Below are experts of layer 11 (counted from 0) of a mixture-of-experts language model. Rows are named router (the router's row for the expert), gate (a neuron's input weights, with its number), up (a neuron's input weights, with its number), down (a neuron's output weights, with its number) and show model dimensions 0-191. Each number is 128 + 32 x the weight over its row's rms, rounded and kept within 0 to 255. Numbers have three digits each.
Before each expert's rows: "mostly gets" lists some tokens that are sent to it at least half of the time; "comes before" lists some tokens at least twice as common just after its tokens as in all text. This comes from a sample of Wikipedia text that the model never trained on. Tokens count by the router's weight.

# expert 0
mostly gets: " between", " until", " would", " at", " North", " before"
comes before: " the", "1", "2", "3", "4", "5"
router:156095159215141168106127142098091114094109136134193121105104094164130131126135140130184127108152188156176120180075164165131176126157135090160171123141137103138127074116134152162188145171159173177108139135145150124123193150126105106074102119126081172128168114141113072084167109158149092123156113095120127147094193141139147147158170150177148110137116149179185212145116104071076127182067132099080163145131121122122109107172175134181201092160180133089157185126121135156167065120163107137149132123187108188133108106117133165102098123089098129075089110122120099119117122160126109145
gate10:171162149146147130129122159151143210154115089181104199188179125122061098140154183139110141165120111081093160086120108171133191134132105093124066119127133177110137133122170117117098077155161119176156056109154144155073081136118122113103150144123144155108104132131151159192089184110142125153096154137131085159172157068148105107120150104163141074146113159163058154139064091160164155109111118067125129075168129104131088095161142180078175146102124132162127120132166120210154118181141188098111136105116128091128111156159130102136098100130099128131117095116103138095115048161085098120
up10:120079112163128124115112148135126110194119090082157126106113181144102125127109112133094117132153083155141108113153165074118104161110113111121099146119157056159131117190136137136074112094109151108102134172083124122119159076169037166116095197085197168149151075140170117149173115129094151139093179160099146108065113107161147142149108043156126161124063145146142122148124083116097111089188169139149099160137103064164198180159177159166102156162125092095105170116129137133135119160084124124096181152129122126162131136032163077148130112146135132120162128139126121098186152087070129121
down10:105119131175114144126131103152193122184099140105145137114083124142161140131154209090178148112164068111146112165131151188076158102150133105114129131128137164141104146098131138128179083208134135146098117126101117116146183167126093127090122101142110104107158128135111192135126089175155095110097157136093047197129109111124167129161122118152093158118104057152138087094135131134079114129110086138186113114122123098200138096077145066107105124150164183161180143121122179044113115081104094089103157115129160107153126112117192147141160124127145132117138088054179164097087140189154053156
gate11:117128185138145150149133141117146215104085138114134095077063209133123122172169153130132175075191052110087144152141102140155090121162145098143103156076126171168094157154151162099122119143156170129143203086121119147154073132145179087123078125129189103157172151133055156148111104144112138088103100128175072139154100155118088094136133146122150108145129184143139114163100123103105110146071189122128123148067086107125126073168169130149148142157120124097114064141137130143168102113149121093136149174075106165121203158089148113140092102098151160122171141089153089123078153137190154140
up11:098122196177117123110109140126160168163093149076138124107085150103142104141112181105143185129171078136137146131117111085153119150152128156126114112112108199157153125079155137108145134131108210072147131081163061085126092125173104086079145175143163055161158164142110121084098136149112130129130159109086095105149164138162151173139112142127127122146133175046148118130123124108114170235099159076172083186128077102120097136189150139112135100090100158091122082078097128123177112083149178127134140206142095133174158098130170113164119155137122117130172132100156114086134080071146148136
down11:194086135145130146109122126133102136170098144081074095177093145076136131121122120042155140137156100149129134098133165193129149120075134110144104120083117136104090148151132116166089113156166095113100111104175162190094121133151181149139173137117159078159093098139067115129124069156129181134134096107159128090118167156085134131103152153110196140132177180126156133142163161123119129145159141136132154085135060130152156091114221096138129181096115145122141112151104063130120136150101064153185182142053088176124096092103093047103129169172069082176138121102151144130119162112121081129
gate12:135090199138124135098152122114097148141130134141129185167156174132106151131173155095062129092085170148128077124117209114164086128070150069145161103111090087155072097126205077081213150200079147176092136118125133103125084150144170138182096091112164119094145122118115128138109158134131105132135164146133127192122147129113124116155096118176143126159182142154120143173155131114141103136132123153128165148152106153138110096096087093150112186102118106073075103123196143155126115086118084195153209152122133117151095097088054108123129196129113144110134122112142076138067080150119125133
up12:141103137129086113161140138134113133199139092130120123142152136130122112088105114069078157125136158171146096135170146139120097106078160151120147160122089134098127185112191151172164070119111100115118123070151101138169144173122115109182110064113188129140109126144132196110126089116137131129132181163114181148129097057180107171156186159141120103141148171158146201183103149182136134060138077132123165145142090135158192105140139056150149185137102071149134066116143141129114085133125143164134196101120104127144171079151122098117121165067110131109094137219132137103178181103107109083
down12:091182157092099130125129097090181154134167080179133111070166133156064157126122153136117146202086106189188093141131142146128085026082131078158084131113166179160114119159114082125109159137088097146149140190152139132128101129117201141114121122169096076107108137111115120141133160075130117114193216203130136154123140134139124134137092144152162145080144128132104118145161165117097057097086135149186127107164157128142138115079152090171093094143135144168164136095111110092063190149135130066151138105094084114121122119127152097174137110087135150146127095081119069106136104139115155128

# expert 5
mostly gets: " large", " small", "   ", "\",", " several", " wood"
comes before: "0", "8", "7", "-", "6", "5"
router:189152219135081138128153149113130104107161108138199144162070136117124090178120155135124107122114139163152087153112163139069148158203119104118102117075100135147113135136098118128185151137121179096133176137157126095171101133142138146135114164153134116137192123142125104136097109169180101116126138069145175187162083136148112109125159099193157109123125174117129155125127132090160211182063127143144156154137095143071107130119175114150136126159185110124131180160059151165123073153085089195163099101222147145121152096140185110127105164116084159083131159118104075103106120175120110148
gate10:099121124113194089181113116105153172094144068151103141113156124145093140106159133110151201114140143092136151095139118089120116143109071123061067180163172113123076127114147063089160092222146134140167121211189141171085111092150143156132162143119111172122166148066130114104159119113152120085122141147167108131162157160144150099089164097180109141148164106158094114172102094108131103133115143098148149096139168107160144097089134147108126167163109128157206111102137148158177094060163104058109141146139122146109165102171162143114109106161126178130124183125138078114047074148100146133
up10:098102059120147093153120093119106107127086195138140129092130144143146153176140124155111116168101149130137096088144208198103121113093151108162184192100115137141130116172125135116105104125097113164103114078125155127153148125150086165150060118135091127179055117099174075146158153161085147146201090143140154110092146149110193136112113195066143129122135092140095143100090162110140149176153120176174135136197153145126200172100172127112141144183105112083111125122097134130073118098087089149129155102104160124161079176140151099110081128118102091102052117124056143175146094131111164157
down10:068167110096151163116085118165136153139141106168157152107073157183168100130127096085179051136149088178157133115089177143122135160185118126093150120096192114125098115111115144084089103089095095116158095138136154120177148150114119104105141133144095115118176125181149142094092110144172083125162182155129129119120143131137112102148151121147129113101141091085105100156078149122158135145113078183119158131145101118144133109136110093100070083162117129154112095135128195077159119043118144168096120116104139127178142148129078139100154228126050090186094142169220187164143127146130064111
gate11:141105180196153124128107191069099141132120127108087089139179149095108121153165118103156151085128132132131169136108161187171128089111149066145106094112129114105093173159155131120127094123158143153088167103138105100077160127167167105137111105118144117146173114047088136156165138135174109093099043194141070147166178165162071081119157130239171095115124143188155183124165108122121080081100156101154103126072089157137100112155140166173168153131144139100148103151164122154119114125107157100161148096103093160161112139106155114071101123171120167127121138081048148130120134142141131100
up11:139101138129072153097123087196170159167103184098135139122091121122121153132107155154125109187172144140168115102116142108126133091158126144198117133105151123123151149137129164144102109121156114159101114126121078131102099101175118137079141155133101083170137180148189138110144114114139132139116161043151148135133134120085141177137110176097095102084057170110211048103056111143073068148132096070130175160149102158084139143092169104140117152101113127084213090162147159176128128118143121171092152158132134134103143093122164098092028145133110103129146115160122179159106120044130158145
down11:081087149120058161101108185160145098146079140140134165115086118151103094146105149102104106102128083134229089172081110108119160079102170168096152093119125098120146156156119127114142154123200116117178134211138096163133134129171148129096150105160101067100137138135116128152173136116094130111108175126123139103128133135147115116165140116194102145105151184132177160104075133070167087137130128133123061140185128109136127156135174103149098153078099167178102149189145158056030131156138158122143115133117189151113132150077174052177146138122113116099105090124081136142067125114136138104
gate12:101098131148129090160119151129129133199136121185142160086139129099169133163199111072141119100132099086164131085147095165180102168095103064179104070142128203103065121109189144167145130153123197179116117092091175158112115098115140102147113137091185167095126118108134076068098085110163128174162079140113155169140078102124133105087123141143133092114154133130150164181120080131187173144105163117132088158120094141071094172126157217137074124148074118121176085114118115157127115097087076132171161159141115164114132104143134096095139175118113114125129131133137080121089140078121155081
up12:150134193105143123145137057091083112120078079088103094124117130125068135110152107097113156131103098162184145175134149091081098141100114126184095073175143104140125167145102155174152142142136111079131071125183121105101124130106138140168058122100097126163102185153054145176108205126114152124148102184169120076136169112158145183150120150153128155130137084148104138146144082148082158056095121121089087127107120107176160111112168100138190172127173086161104150100119115105128134165140150166138109116116137114123175194112081125121127105071129122134079137193165135100185186089180141156
down12:128095185136144136177166083073134142093175134141104135064142153111092166130154078129135127119151138134162150104122157156152056117097119089100075138095066098159133122147153160167113127197120110082115123120098172100123090174183131147156139159097153109146099136072156080052093134176095139117116199117131108102131108129106111182091113142182117105053172115122145143153136101164151094135136144181190148122168118164118148093113149100102084145109143101145211162119088187185120054122111101090126200099097143163123094114059124133169129151117173133147102104083081124114127139178101148138

# expert 2
mostly gets: "==", "===", " ==", "====", " MF", " ==="
comes before: "\n", "|", " |", "==", "===", "The"
router:122097139127121117094125180110129198111134124082178103091125139100110122157147115121134163150138147119100144125168142160096160139172144116116119094109155138169133142145173168132139091169213237182132220119138165175122120154156134184105094138117098112169169158134080154117132126144179084077180144139192125178157124143137120099131154117114163082144122157170098140151110107087113138166063091113170146142077033131112122089194183130149118117169112117079142104162093137086133075116123170142181143122131107178130171124163097161145114119134117167063146165119103087157160132161165162086
gate10:133123161164163127140078145111145163073136156168140144105171116094129161131126105146195169193150095117168073140155080157025121159119066144176136129139118119131100096131198136100121140112173127167157097116136128110079108135116091101109172102132100125151098098159151156096102078128174099151110190164178083140173147093138100060124131149135086098073105135211085045123174153122111092138127154124192114082142137119141124080126153120104118130097133106128132154146139148117108101171103116061103192159121150160115197103138134169152136104095084154111190157150170155161136149119118119196
up10:092162118159038176119144107172079092124140201126159138081162134100109168175104181161078123165147101132120134104156127120136136100134150087184093163121141109125161111165129178119127175097076075095048144166076128117176156119093110112179069152073162103157080117122138119173048141128156159136128197129114100132130093164120198119130127096115084105108099110088141122129105102155155121156116127179120095159146088094084151116096094145087146133147106117114110133123117184135081153064097092180138159149084090163159075124113164186102180152072116108159122133146143168102152108117108150100
down10:158115095095151095169149147077174162139103092111131113125093189147120102159117141148214130097175110123115094179159143133064143156141096114080161096103113129104130139084147115105159122141150150103174139097160128083036091091087099115080183093145066146171145138168129152110139127187152147163086161120169071111107195064157079107126130128135103096125121135183140065153163180143118103103065183119124164149130167147082083147180127140139152144114148196122159085091115157138115179155108153101167138140154144125094141079166107112145100142092144167087142129116141125083123113058149092173
gate11:173061174156126103062097146128147205088137088120109175086179066100161152138078131112167066177172101159157175118136101164122121091225157110112122124134145111194132068079135105093145136124166154098128133102127143127124112161088119156125134123119160144134081132099122169092175067152185156096083087155134085152141182072182067089123106155166141169100072112166129066134124132129155123096111108104128083162123129132096087100092126139145136127166128137122129108107100153125101147160148092143098090078116085105141221151185120137107147129133116143172106162123109126129129120136170068107
up11:083113157148066088088156114129173175140093176101183132136172104082088130067142127126122155124115129073156151174129095152130088173161133142140107164154127087140109140109103150114107114119093145109138088135120137166183113170144107127122159173125135134101173144050196124116097193156147111069161106023114152143126145139157155251152190161137120046095086157172177099109094131110055171160116104127105117166130138116100098113143107121115140105141127111128154119168133119061168082154147174195112130144155162137124099122098110161105153138133097140124163142161155149102086088121141115150
down11:094108089125087134152106079159131174193136097153102131079184142155176153152074147117098135103112118112119109111137139074119109086084129097133133143154185146121148136117094088150166117117186110143140130158117154127142138126192096161153088100137118115123103073135062128181118155138122241148109126114126123168123198147139141135126142187132113162097146141087101199082106153136207102108120126055133074131175069127042141154168123147133170112084141096153137090154082151104120107133085123099080135157153124130181162106128148070124129151115113109126085130170110115197102112077116207111
gate12:186088181093095136146087125154135183193168123133134163133143183113165171173116125114146123109121111126195136169108113180136100177096130130152123100140121133078120110149107122092177101172148167148129119120087117147125086150153163150149138112163096134143137122110198044089092086111167081115147077122111099083121131088134111144154128162133107071119145164174200148133117053106133097140097088155141137189150139142110129099150209136119078172124082121089138075142115212123125123090161092119145115054156129206096161097120121094112147142094085175090174123099136094171098087132145101135
up12:125129131152113102084104110086144111152161099134120081155116052095184121131095150121174132156179177119127135153153136161127137095083120142148109171113125164142053163086155133126125130083103128098066078132165133115100183055083109121105179120111098130135116138122072149143084142118157161118171156139090133108184170155063125211209107191162173112155080111127063143186129141146103104146075114113123131109130094121115135203097132145117143145138127101126148154147149140165113113136111154123103176133048124180118088128107134092125159118171121104130133134124204194124179081070131179092
down12:144184200144127118167110078105138136093151136147060144053183192129076086070107084146166162104143136131140115106146158114156107105091146127158120086098118150194127092057139107118147116156129083090164159168145148085175139133092213174119108136128134154128110115111131089085136156070128157151154117178146133156183105130112132061128110144117077153100123118214117151197052105124101161141116118101127124123158133106086150124135106158170099056129131144158160140131073175168100075146164141043095180107086134116177110106092145108170117121154125132148148105105140127104114150118110143143